config = dict(
    n_layer=14,
    d_model=448,
    d_expert=144,
    lr_router=0.000797,
    vocab_size=34374,
    norm='rmsnorm',
)
Below are experts of layer 11 (counted from 0) of a mixture-of-experts language model. Rows are named router (the router's row for the expert), gate (a neuron's input weights, with its number), up (a neuron's input weights, with its number) and show model dimensions 0-55. Each number is 200 + 20 x the weight over its row's rms, rounded and kept within 0 to 999.
Before each expert's rows: "comes after" lists some tokens at least twice as common just before its tokens as in all text. This comes from a sample of Wikipedia text that the model never trained on. Tokens count by the router's weight.

# expert 4
comes after: " |\n", "\n", ")", "0", "1", "2"
router,153,194,168,226,200,185,221,191,223,233,175,199,207,213,168,200,211,191,202,189,206,186,201,223,233,199,213,144,199,219,210,193,232,176,207,224,213,185,184,185,200,208,194,195,186,207,187,212,254,226,231,212,222,210,208,213
gate0,191,193,197,195,186,205,142,185,203,197,229,204,187,221,199,228,201,166,215,205,160,193,204,217,217,235,190,208,210,175,184,169,193,214,191,183,176,189,186,218,204,227,203,178,183,164,183,172,209,177,245,208,225,220,237,196
up0,196,225,177,169,247,209,199,176,201,163,151,181,180,210,182,181,215,153,216,201,171,202,207,187,222,266,180,183,174,194,192,209,210,216,194,216,200,213,214,200,206,235,192,183,213,185,223,202,209,216,165,206,186,191,226,131
gate1,222,169,205,188,188,198,217,206,198,204,208,198,196,196,163,202,185,201,216,241,232,218,197,209,204,207,194,217,164,147,191,205,198,236,197,188,182,180,212,169,170,216,248,233,228,219,193,233,204,179,190,217,225,171,209,203
up1,174,222,210,199,213,211,213,198,217,197,177,210,210,188,249,164,235,176,206,174,259,205,172,209,189,204,216,200,219,239,190,200,165,190,162,235,204,213,206,229,216,203,204,206,215,248,209,204,194,199,221,159,207,172,214,167
gate2,178,198,234,205,211,183,172,165,216,203,234,187,208,213,228,207,174,210,225,189,195,175,189,195,182,235,243,200,200,204,213,180,180,196,240,203,207,187,189,213,180,161,207,216,181,196,203,187,207,178,189,230,177,204,187,195
up2,218,231,190,185,206,228,231,213,189,194,208,172,184,179,200,179,192,211,181,197,221,173,211,188,244,177,217,186,182,226,188,220,215,193,196,190,196,195,223,213,212,226,201,150,204,241,224,193,196,176,208,232,250,174,206,176
gate3,205,174,222,201,195,224,191,193,214,231,217,206,195,192,203,213,184,197,168,216,174,180,189,191,195,202,209,150,206,208,201,187,197,164,241,195,201,173,203,197,189,238,279,209,190,229,211,200,180,205,204,214,174,208,204,196
up3,205,210,200,197,166,186,181,211,196,210,217,182,186,185,186,205,189,163,178,204,200,179,186,201,212,188,211,179,208,180,223,183,217,172,241,190,209,187,158,190,201,228,242,198,213,226,196,187,178,220,205,219,197,184,210,148

# expert 15
comes after: " ", ".", "00", "0", "20", " $"
router,189,204,243,187,199,211,187,194,200,228,212,223,208,213,218,220,156,200,224,176,194,193,209,183,192,213,230,226,243,202,195,206,230,175,254,187,191,214,218,191,192,185,219,202,200,171,205,170,205,228,181,191,198,204,194,213
gate0,212,185,191,186,194,217,186,196,213,188,211,198,181,205,208,219,226,173,213,202,217,208,175,179,198,183,222,160,225,222,205,178,218,156,210,190,202,218,218,217,167,178,181,227,224,182,194,213,197,198,240,208,175,201,198,195
up0,213,179,220,206,193,188,198,219,186,188,197,222,205,232,218,187,232,217,246,198,166,182,203,171,227,210,215,168,203,189,168,214,198,191,215,201,179,182,229,232,177,192,214,230,243,178,181,213,204,192,199,199,167,226,179,187
gate1,221,181,182,224,188,231,203,216,229,185,192,179,173,229,224,215,212,221,224,178,199,205,180,211,168,195,179,214,186,230,194,180,225,179,195,191,167,236,181,185,191,202,191,214,224,208,209,190,186,207,179,187,200,196,156,171
up1,203,219,196,224,204,230,217,242,190,237,196,188,210,190,231,191,213,204,201,164,211,201,188,207,211,201,226,210,199,188,181,177,187,172,261,215,195,208,189,187,202,236,199,222,203,190,213,187,193,193,188,214,199,181,173,183
gate2,197,206,219,208,152,163,162,230,176,204,206,197,198,186,184,201,183,143,220,219,186,184,196,211,198,212,205,224,194,217,210,186,202,212,220,227,158,170,210,210,189,205,200,194,180,246,220,239,184,182,196,221,252,189,201,214
up2,158,210,202,174,190,248,203,214,201,182,267,214,190,197,204,202,219,234,184,198,211,200,199,205,177,178,190,189,225,181,232,206,219,195,219,251,182,181,193,170,181,217,212,213,202,222,218,206,190,192,160,206,208,167,212,216
gate3,201,225,177,217,214,177,209,213,224,227,189,172,229,207,202,160,181,192,212,201,201,204,153,217,187,219,214,168,213,178,201,179,193,184,209,221,191,186,204,179,227,193,195,187,174,163,174,247,194,194,221,184,220,208,211,200
up3,188,204,233,163,190,196,200,192,188,199,216,212,222,196,234,209,221,190,191,205,227,196,205,195,198,174,203,175,243,167,196,183,147,158,194,227,180,186,233,198,205,214,197,199,198,217,200,223,210,189,202,184,162,173,202,219

# expert 25
comes after: " |", ";", "0", "–", "3", "1"
router,201,233,211,213,243,190,206,198,192,201,240,163,185,235,215,227,248,234,220,181,184,172,212,167,212,199,206,186,182,234,211,177,190,193,195,210,215,183,216,175,189,234,160,203,208,217,206,199,203,220,226,180,191,182,196,195
gate0,217,197,195,206,201,194,226,197,173,234,199,222,228,202,174,183,209,170,177,182,168,167,233,225,183,211,154,249,201,241,208,184,198,203,174,248,175,243,215,193,183,235,192,177,199,191,168,204,200,191,204,190,231,173,158,211
up0,178,222,206,189,228,199,196,200,176,156,187,213,214,183,226,185,207,213,185,234,194,202,211,221,179,165,173,200,173,193,176,217,199,200,225,234,177,184,222,202,173,211,234,212,243,277,215,169,199,178,233,202,186,183,203,188
gate1,220,186,203,179,193,221,213,216,187,216,202,168,215,191,174,173,214,184,231,226,236,195,209,192,156,219,196,221,209,196,198,201,179,180,171,223,207,197,203,179,188,206,197,204,180,191,174,174,213,192,213,207,206,155,170,201
up1,204,225,173,219,213,216,213,208,226,199,200,271,194,185,203,233,193,211,193,209,166,216,215,192,205,176,245,180,173,196,174,216,196,216,199,167,198,221,200,214,189,174,188,196,174,181,216,208,167,239,189,192,210,226,213,190
gate2,200,201,242,225,233,196,166,197,170,199,226,183,182,233,200,193,193,185,215,231,191,175,212,219,185,197,192,178,208,183,231,227,184,243,232,176,229,183,217,194,223,187,166,227,167,200,188,213,197,260,233,213,221,157,194,206
up2,186,195,215,204,230,218,207,214,177,183,210,191,210,242,219,205,200,204,222,208,216,197,210,207,215,208,192,183,210,198,209,200,176,230,235,195,253,174,231,185,210,195,209,200,192,189,198,219,200,192,219,199,233,174,196,216
gate3,134,207,220,231,210,190,226,195,195,213,184,208,243,205,225,225,186,223,192,243,175,188,189,198,195,172,234,190,195,190,174,233,204,214,226,160,236,192,202,195,184,186,188,193,211,181,189,180,216,194,199,180,206,170,209,216
up3,259,192,178,151,174,238,170,209,180,195,209,213,172,162,178,211,214,188,214,168,219,201,182,200,207,217,179,215,204,183,235,170,177,178,189,199,147,183,182,202,230,229,211,181,176,245,175,211,203,192,182,213,175,213,201,168

# expert 27
comes after: "19", "20", "-", " (", "–", "18"
router,206,194,235,200,177,220,208,191,235,207,184,162,231,199,190,219,242,171,190,155,188,179,168,227,181,200,164,212,192,173,187,225,200,208,225,195,207,185,154,223,216,185,213,192,182,183,203,191,207,216,184,217,189,214,194,183
gate0,219,215,157,219,220,166,208,167,211,213,180,190,198,216,221,192,206,229,214,181,179,207,188,196,200,174,192,205,234,179,203,209,197,205,191,190,228,210,193,216,185,205,175,187,205,165,172,215,196,243,189,194,169,231,226,200
up0,223,176,206,205,177,208,185,220,188,188,251,222,202,167,192,187,193,224,192,215,173,192,212,177,237,188,224,202,199,203,207,192,190,255,171,224,196,210,201,207,228,175,191,196,207,204,215,169,224,215,162,194,187,216,200,229
gate1,189,193,206,183,206,178,218,246,204,190,179,203,190,207,197,182,180,195,183,193,226,206,156,201,181,224,184,220,232,193,166,217,224,177,195,199,214,167,215,186,202,219,184,184,205,152,218,244,219,190,237,185,206,200,176,209
up1,197,210,193,185,190,198,214,201,195,197,206,228,235,187,177,222,209,192,202,171,210,200,160,187,183,222,173,225,182,139,186,214,201,182,166,212,217,193,227,201,209,238,196,189,190,148,204,226,207,192,217,179,185,177,199,201
gate2,178,194,196,204,211,210,206,190,163,194,211,180,198,159,198,168,194,195,206,197,189,178,172,199,205,220,187,237,205,175,212,246,190,201,156,208,227,194,214,206,190,191,219,183,210,176,176,216,208,197,240,215,230,199,198,206
up2,205,185,211,211,209,204,206,190,225,218,166,210,198,219,179,180,208,224,207,230,191,226,234,247,178,188,227,182,208,195,209,169,213,209,217,192,205,207,189,190,227,244,191,201,187,188,218,197,153,230,193,195,168,191,204,208
gate3,168,197,207,194,176,218,230,221,186,216,209,182,206,159,238,197,215,204,182,198,222,224,148,198,208,185,203,194,196,202,185,249,164,197,198,204,209,209,197,151,208,194,190,223,197,213,201,187,178,200,201,184,220,180,195,177
up3,172,198,228,173,218,195,228,172,201,208,196,210,200,192,210,205,204,209,181,218,182,185,210,175,218,173,190,186,168,204,204,161,179,205,149,205,178,192,221,200,200,192,201,222,185,250,210,236,202,215,207,176,187,214,223,196

# expert 26
comes after: ",", ".", " was", " is", " which", " as"
router,227,216,170,214,239,219,176,211,233,190,162,221,221,183,174,206,261,145,171,218,199,220,232,171,221,213,188,221,196,188,212,202,194,195,169,182,197,224,198,187,194,219,205,217,176,210,206,206,221,174,216,201,219,176,206,161
gate0,207,178,219,212,189,213,246,211,177,235,189,157,208,182,205,189,192,196,217,243,184,216,217,161,201,180,174,210,184,179,201,139,173,164,210,203,190,210,188,212,172,198,202,219,181,225,225,188,207,201,192,188,213,206,207,216
up0,190,202,189,171,199,186,180,182,185,172,209,256,184,195,157,211,226,176,222,188,224,220,210,260,192,199,205,221,248,230,227,227,192,213,183,187,226,167,205,218,212,217,221,197,197,198,200,198,190,183,194,189,216,183,193,194
gate1,171,210,184,202,234,226,183,192,205,196,193,232,171,221,218,185,195,227,227,212,194,227,183,218,200,192,162,196,213,219,228,187,182,222,204,208,189,189,173,226,181,216,205,197,202,238,198,217,177,180,194,193,185,172,188,218
up1,258,181,235,226,187,170,205,204,210,176,225,169,220,188,179,163,177,220,208,192,192,167,180,184,228,237,225,210,203,200,208,177,180,167,219,233,196,223,221,193,200,201,205,208,197,182,199,189,232,209,188,161,213,212,237,204
gate2,217,229,220,188,209,196,196,230,195,215,213,199,200,222,196,218,220,173,201,216,232,168,168,208,194,207,188,203,185,206,221,213,251,203,192,219,196,182,161,214,187,191,203,188,202,174,201,256,234,207,202,208,217,228,201,185
up2,184,167,190,208,204,204,200,182,166,198,169,208,199,192,184,185,162,254,209,217,188,226,247,181,199,190,206,210,211,209,174,199,139,184,217,199,210,236,204,170,219,202,206,230,224,239,189,166,186,179,186,189,183,195,207,218
gate3,228,180,233,168,211,216,191,203,222,165,191,232,224,220,218,221,208,223,219,191,224,202,218,215,201,153,210,213,181,245,181,195,180,178,201,174,182,175,212,175,187,198,172,232,221,208,215,174,209,224,193,184,210,202,185,202
up3,215,229,257,188,216,228,202,160,211,182,223,174,229,214,195,209,201,174,226,161,192,178,220,169,196,182,218,189,204,221,210,170,205,195,199,184,193,146,185,180,179,213,185,201,196,179,223,193,209,229,192,212,199,217,241,188

# expert 18
comes after: "19", "20", "-", "==", " a", "\n\n"
router,217,163,216,167,181,195,193,197,231,202,249,228,210,179,196,182,237,211,207,235,200,201,211,210,163,184,176,220,210,198,200,188,186,205,174,201,211,201,215,231,231,211,206,230,212,148,191,181,200,185,197,192,199,195,191,177
gate0,202,195,194,219,170,202,213,183,158,185,179,182,202,198,218,178,210,175,215,204,190,212,210,183,194,200,211,163,198,220,174,199,216,186,186,209,222,160,194,192,210,177,183,216,197,165,213,218,163,187,201,196,205,191,195,175
up0,210,213,210,206,213,191,199,193,228,255,207,214,182,216,180,215,188,229,234,195,205,211,204,206,178,224,180,194,184,217,180,184,204,211,215,213,209,236,188,212,196,219,198,225,208,199,177,209,218,229,197,184,202,245,221,191
gate1,222,198,206,150,193,209,213,209,216,170,203,200,209,206,206,214,201,193,236,208,189,183,177,175,213,161,183,168,207,212,220,212,181,177,200,186,189,204,236,209,235,193,185,213,211,173,194,217,154,203,192,208,230,247,199,175
up1,222,220,208,219,196,210,203,206,191,171,194,173,206,207,211,207,185,182,207,193,202,195,187,184,234,222,176,213,178,183,200,208,190,182,178,190,205,202,206,177,218,193,198,197,200,223,208,200,180,193,178,209,178,243,191,189
gate2,164,180,191,190,224,204,261,183,199,194,196,190,200,215,184,184,230,208,242,223,187,213,188,162,189,164,210,215,235,205,206,218,195,218,196,194,190,224,165,178,201,198,197,167,215,226,219,197,210,222,205,197,196,206,233,200
up2,218,246,212,235,155,189,204,213,187,178,199,180,216,199,201,200,163,236,213,208,201,211,213,197,156,204,174,238,189,213,197,197,211,195,179,172,189,198,207,241,195,208,213,240,229,187,192,172,216,219,210,168,181,196,217,203
gate3,206,208,177,197,189,187,189,185,213,189,226,204,210,223,209,183,225,229,170,238,183,186,189,230,240,206,181,177,179,215,247,198,203,157,203,188,172,201,214,193,210,195,222,186,203,181,215,217,119,173,205,183,204,198,189,221
up3,180,199,175,185,219,209,183,225,204,155,208,243,217,217,188,169,191,194,223,209,150,219,207,197,199,177,199,206,211,210,194,209,220,213,212,201,210,190,242,158,190,195,232,174,178,173,235,202,174,208,199,196,194,208,190,220

# expert 23
comes after: " |", "|", ";", "–", " (", "C"
router,214,184,225,246,199,229,208,217,199,155,204,164,218,204,223,204,209,198,205,215,206,170,180,200,173,206,241,195,217,244,185,222,173,201,189,191,198,204,189,204,186,214,197,206,199,142,201,215,213,229,190,214,185,182,182,202
gate0,166,177,182,209,214,243,198,215,172,222,206,192,193,184,221,205,205,168,207,236,208,190,201,193,195,192,199,211,184,197,197,248,205,214,197,227,231,166,170,194,209,160,171,202,193,199,191,183,223,200,179,174,204,193,194,195
up0,177,205,190,194,212,236,198,211,182,223,233,174,181,199,213,178,217,161,199,201,195,212,212,226,201,184,206,209,202,175,193,265,218,221,208,203,198,202,202,209,188,195,236,210,193,230,168,180,178,181,196,215,154,200,228,199
gate1,172,223,155,161,181,235,200,182,175,175,178,225,205,174,192,190,190,180,190,220,192,201,202,192,198,208,184,214,184,197,164,218,228,224,188,204,193,205,209,179,225,178,220,206,182,169,201,200,220,216,171,193,224,214,185,188
up1,198,169,258,216,237,228,210,199,192,212,181,191,186,232,228,212,232,225,189,193,246,189,196,184,186,172,230,208,202,176,223,167,211,176,179,191,211,181,165,219,210,233,197,218,198,188,183,178,187,212,252,211,194,188,207,215
gate2,200,219,154,216,213,191,216,173,185,213,237,197,236,176,221,180,208,208,194,190,218,227,197,194,205,189,211,194,193,201,210,208,228,202,193,230,218,193,227,191,225,194,181,211,178,195,212,251,239,207,234,217,216,180,183,174
up2,207,213,185,242,207,183,211,193,177,221,215,192,206,207,219,173,198,212,186,205,193,232,196,220,197,197,190,212,199,219,217,199,230,204,185,216,182,182,211,180,202,206,193,219,189,193,208,231,244,223,221,201,209,188,213,221
gate3,223,202,243,223,207,198,197,208,173,177,174,223,183,183,184,166,188,195,189,200,178,209,213,186,235,181,231,206,230,235,228,204,187,208,196,208,216,219,205,232,197,207,199,209,180,192,219,236,229,233,155,148,207,217,188,195
up3,178,186,189,180,204,175,233,216,221,235,210,199,149,213,210,219,174,231,206,202,237,216,215,204,214,235,191,181,169,193,188,208,202,202,201,206,197,187,202,186,164,182,176,174,219,178,198,167,166,169,216,236,213,194,214,218

# expert 7
comes after: " ", " (", " a", " \"", "10", " −"
router,228,219,164,200,208,217,233,176,238,200,186,196,172,166,218,221,189,201,191,206,168,211,199,217,216,171,212,176,191,192,232,198,201,180,233,180,203,194,171,213,193,177,178,194,213,181,213,193,171,217,194,200,183,200,181,219
gate0,226,246,187,221,225,206,247,192,205,191,182,217,183,186,202,213,213,212,198,236,162,170,216,216,220,185,192,154,164,198,162,219,179,208,210,230,195,236,197,191,207,208,190,228,203,209,188,231,198,190,182,188,192,205,193,230
up0,189,186,197,205,201,179,207,234,191,201,202,174,208,217,195,201,180,190,210,211,217,148,193,197,192,196,236,152,159,238,169,210,214,210,220,226,230,198,212,161,192,168,194,206,214,222,182,167,217,169,180,184,190,209,181,210
gate1,199,207,197,228,228,206,180,212,190,150,212,204,197,217,207,215,201,203,197,208,201,192,194,220,212,177,220,208,186,213,202,171,200,185,214,203,182,183,176,214,208,220,196,206,196,188,219,209,211,196,185,183,189,216,179,194
up1,218,174,220,176,155,213,187,222,226,214,221,196,222,224,204,214,185,216,201,219,208,196,198,218,208,202,220,192,198,207,208,191,240,191,154,188,215,189,163,200,177,170,211,248,187,202,189,214,192,195,216,188,196,200,190,179
gate2,211,229,183,215,231,226,184,177,199,217,163,209,187,196,176,174,224,217,196,221,200,234,200,182,223,195,208,208,206,186,208,187,186,188,189,190,197,190,206,199,169,198,206,183,208,174,181,174,216,193,215,216,210,178,202,231
up2,210,187,190,188,192,223,196,182,178,171,182,193,192,208,204,203,223,219,180,205,192,208,206,197,205,211,196,221,203,197,199,222,186,189,190,216,219,193,199,239,185,204,219,223,191,204,225,205,208,221,174,243,192,182,211,202
gate3,211,229,187,218,201,196,207,199,204,177,187,194,219,194,192,197,228,211,164,212,184,195,158,221,209,154,204,183,177,169,205,212,188,226,223,213,200,238,203,222,203,224,199,188,217,150,191,226,212,230,226,209,201,206,201,209
up3,196,186,213,233,204,235,202,197,178,213,244,180,164,211,224,200,196,185,200,183,213,188,209,203,186,206,216,204,198,231,179,186,169,212,202,184,194,193,189,224,209,211,189,228,199,222,224,189,212,198,188,160,221,192,183,196

# expert 1
comes after: " the", " in", " of", " from", " United", " over"
router,196,179,238,210,180,215,169,219,166,229,205,206,217,214,205,197,171,243,195,203,201,163,196,206,189,173,189,163,176,200,214,180,210,204,182,209,211,177,195,212,188,208,225,195,187,173,202,216,188,208,142,197,175,203,214,207
gate0,208,238,198,180,206,161,183,184,177,196,210,188,187,173,190,204,202,227,193,215,193,223,179,236,212,165,204,182,179,209,196,227,223,207,225,220,177,177,199,216,200,175,192,213,213,203,158,226,205,183,205,218,191,204,210,191
up0,200,224,189,197,224,219,217,167,175,216,183,187,179,217,193,199,205,223,202,185,193,188,201,176,214,200,180,193,230,185,191,170,189,190,199,197,220,196,214,191,177,191,189,218,181,203,238,192,190,176,158,208,195,166,174,177
gate1,208,219,213,242,163,210,204,180,172,210,173,188,228,215,220,180,192,196,169,204,195,162,198,170,212,179,216,216,216,183,197,180,197,202,212,203,190,203,210,187,186,203,170,198,199,212,199,185,197,200,168,198,211,173,203,225
up1,215,207,218,248,166,203,199,190,188,237,223,224,234,207,209,182,206,202,172,202,232,181,216,193,167,190,191,219,201,193,210,191,208,166,203,198,233,201,202,186,169,190,203,166,203,181,197,182,220,214,171,237,234,211,193,195
gate2,195,193,175,193,235,179,183,184,172,199,207,220,178,196,191,157,161,196,180,229,183,220,212,216,222,188,194,206,204,174,216,224,196,236,183,189,224,250,168,189,221,242,214,197,186,179,178,191,200,192,203,209,204,201,209,197
up2,214,182,236,239,164,193,231,230,255,203,169,207,225,174,216,232,248,208,184,176,235,178,186,201,196,208,230,189,214,210,146,188,214,188,214,178,182,185,211,221,189,182,208,200,201,209,193,189,156,201,197,172,189,197,187,164
gate3,174,202,199,181,190,213,183,182,195,214,225,207,186,178,194,199,209,191,198,221,189,223,178,235,231,188,211,189,203,226,182,183,200,224,188,204,192,164,194,176,198,221,199,235,197,170,189,165,173,176,216,213,218,184,179,193
up3,175,210,203,186,178,242,161,167,202,209,205,198,250,199,193,243,207,252,181,204,204,231,174,245,192,171,183,168,190,186,187,196,188,171,216,217,212,173,199,181,226,248,227,229,203,219,227,212,189,163,212,213,199,199,177,212

# expert 24
comes after: " the", " a", " The", "'s", "The", " his"
router,215,243,188,158,203,218,187,209,202,203,191,180,202,145,214,201,161,185,194,189,190,203,220,192,194,229,218,212,215,169,185,199,236,230,223,206,202,196,215,191,178,200,193,199,176,157,176,204,212,213,219,207,184,198,185,200
gate0,214,163,204,203,210,218,206,189,212,202,174,199,215,252,194,198,191,188,192,199,192,218,188,213,193,164,221,202,180,168,221,197,198,211,169,199,212,195,167,189,187,216,209,194,191,179,200,198,197,221,194,224,214,194,237,183
up0,182,182,197,215,172,210,165,214,207,188,196,213,202,176,213,207,231,190,215,211,201,185,190,204,182,223,199,210,207,160,216,183,125,207,163,191,198,227,217,248,211,255,154,229,183,189,224,205,198,227,214,195,240,217,196,222
gate1,235,213,198,179,160,199,210,169,193,163,198,152,169,200,184,225,227,175,197,233,215,186,216,218,216,218,188,203,202,193,195,209,238,199,186,211,191,222,186,207,226,198,176,192,194,188,191,212,167,213,195,211,233,257,221,217
up1,175,158,220,221,219,198,196,230,162,209,233,215,247,222,190,208,186,201,236,192,182,211,196,177,209,230,229,206,177,190,177,225,204,184,199,198,187,209,194,174,177,222,219,210,216,165,237,191,183,192,199,216,184,176,186,190
gate2,194,218,198,211,200,199,206,181,166,189,194,217,177,199,199,201,204,182,202,185,207,169,198,204,146,188,232,204,211,201,225,183,224,189,187,231,198,203,147,206,147,193,188,185,222,188,189,195,200,198,205,212,210,178,185,255
up2,184,200,221,228,224,196,186,214,209,205,196,222,193,174,200,221,239,193,186,186,209,199,188,177,193,198,207,217,242,208,172,204,199,208,199,201,177,186,221,197,214,184,175,176,232,178,210,171,206,217,226,234,188,213,177,186
gate3,172,189,211,210,170,173,201,235,184,200,244,198,184,161,193,190,171,172,217,189,243,204,206,193,199,193,184,177,187,209,253,219,186,214,219,136,238,226,212,223,169,204,182,211,198,174,207,204,204,229,222,219,223,199,193,195
up3,182,183,189,239,197,206,179,215,179,198,172,201,169,178,225,214,182,176,208,167,162,210,192,196,168,201,196,240,194,184,217,208,220,183,180,241,188,215,214,178,165,203,174,180,188,219,206,207,218,195,208,220,218,201,189,199

# expert 10
comes after: " of", " the", " in", " for", " to", " at"
router,214,198,178,208,217,192,192,223,191,211,185,214,198,182,177,182,182,197,163,191,182,190,230,172,247,234,190,202,172,153,218,237,217,183,205,218,191,217,180,224,214,214,214,213,174,217,198,199,185,216,221,207,224,207,213,201
gate0,252,201,208,219,198,194,221,189,198,233,209,234,224,241,211,203,199,193,205,206,233,233,164,180,201,197,179,225,188,207,197,222,217,189,227,219,193,153,194,200,195,192,227,197,176,182,190,201,217,189,218,183,191,255,202,203
up0,220,208,188,240,190,210,230,195,190,217,221,215,211,209,191,214,211,194,200,224,208,219,189,196,225,226,169,232,217,223,176,196,217,211,200,198,189,233,195,217,214,184,222,223,191,160,178,185,206,161,220,219,217,211,189,193
gate1,208,196,176,176,212,180,223,206,207,220,222,238,212,184,162,186,178,157,200,190,258,200,161,180,179,182,214,220,194,195,190,205,208,205,177,210,189,228,227,191,218,174,210,226,201,189,209,217,206,193,190,217,195,220,172,198
up1,178,187,190,221,193,199,207,129,210,181,200,222,189,158,195,194,193,223,191,184,195,233,180,192,171,194,202,217,210,206,188,186,183,203,173,188,220,209,206,197,187,196,210,202,184,179,235,214,174,187,189,216,167,203,190,202
gate2,204,198,221,211,214,202,222,169,208,189,255,194,210,213,200,189,188,191,184,201,209,199,206,226,201,226,181,211,212,232,192,211,196,212,231,214,209,207,212,177,198,215,209,211,209,204,217,221,194,234,186,223,217,205,184,200
up2,220,190,189,163,196,226,218,203,203,176,150,181,221,201,179,216,177,229,235,229,167,208,201,213,184,203,222,200,199,231,191,210,220,215,191,190,182,209,187,178,206,215,200,180,189,211,200,209,213,190,235,179,186,193,237,180
gate3,212,180,206,228,162,219,226,210,188,206,197,212,185,171,225,184,195,190,233,211,182,223,199,205,201,219,187,207,191,177,228,238,201,252,219,209,189,228,207,191,136,246,189,178,183,223,198,185,183,211,205,205,200,210,226,196
up3,179,230,197,184,210,167,202,185,201,197,228,166,194,200,223,208,224,205,157,198,231,188,184,220,180,175,186,203,211,224,181,137,211,188,210,214,192,210,187,221,230,171,208,218,191,239,221,178,191,206,203,193,208,216,207,200

# expert 9
comes after: " ", " |", " (", "|", "–", "1"
router,208,204,242,250,215,194,204,217,197,227,232,189,192,206,200,196,184,213,205,229,172,194,187,184,183,240,185,177,195,198,223,180,203,202,196,205,218,204,218,177,226,193,202,198,206,179,218,148,154,196,168,199,203,190,179,191
gate0,179,214,214,211,147,204,198,198,151,204,200,206,217,182,210,183,211,183,182,208,184,247,210,168,174,219,200,225,188,227,190,187,235,199,241,179,179,183,231,232,157,193,212,168,198,226,222,168,174,224,175,225,203,219,199,206
up0,186,164,167,231,208,213,208,196,188,214,220,213,211,195,217,198,231,212,193,185,211,220,225,191,191,228,233,211,206,195,181,181,211,175,203,187,198,184,176,182,203,203,209,163,175,207,205,215,218,156,196,191,210,181,223,200
gate1,183,201,183,186,157,184,241,195,204,204,185,163,225,191,207,205,197,216,188,234,198,235,193,201,224,193,167,172,209,200,195,171,200,152,216,216,166,208,187,215,164,181,165,204,210,145,226,208,209,223,201,201,198,197,204,183
up1,233,216,222,202,208,143,211,201,234,230,223,222,187,161,211,201,181,207,196,264,206,193,214,204,196,205,175,221,173,214,201,188,198,191,161,189,183,223,178,230,191,189,194,193,198,199,201,196,205,186,160,203,233,221,202,243
gate2,183,207,182,178,232,183,180,219,210,227,212,199,198,209,231,220,180,227,182,233,250,252,218,211,216,193,230,198,199,219,205,153,225,165,189,213,201,210,171,209,201,168,206,212,187,221,156,188,174,186,157,217,199,190,225,197
up2,254,204,212,180,213,216,184,183,185,182,203,196,212,218,196,170,197,171,219,194,187,199,223,179,218,226,212,241,204,175,188,225,208,199,213,197,174,158,177,234,225,185,212,200,196,171,221,201,228,205,241,207,228,181,206,198
gate3,187,190,194,203,186,194,174,202,206,219,195,192,186,162,177,207,179,171,178,188,213,189,194,146,192,198,188,188,200,170,205,188,203,217,221,209,177,195,208,184,199,177,200,199,213,205,212,213,189,197,183,190,243,212,196,189
up3,201,193,210,214,185,182,180,212,221,198,205,205,186,217,207,182,212,235,213,204,188,206,203,204,236,156,218,155,229,208,210,227,210,204,218,191,187,217,198,182,205,175,187,201,201,192,190,181,231,175,207,215,212,188,211,211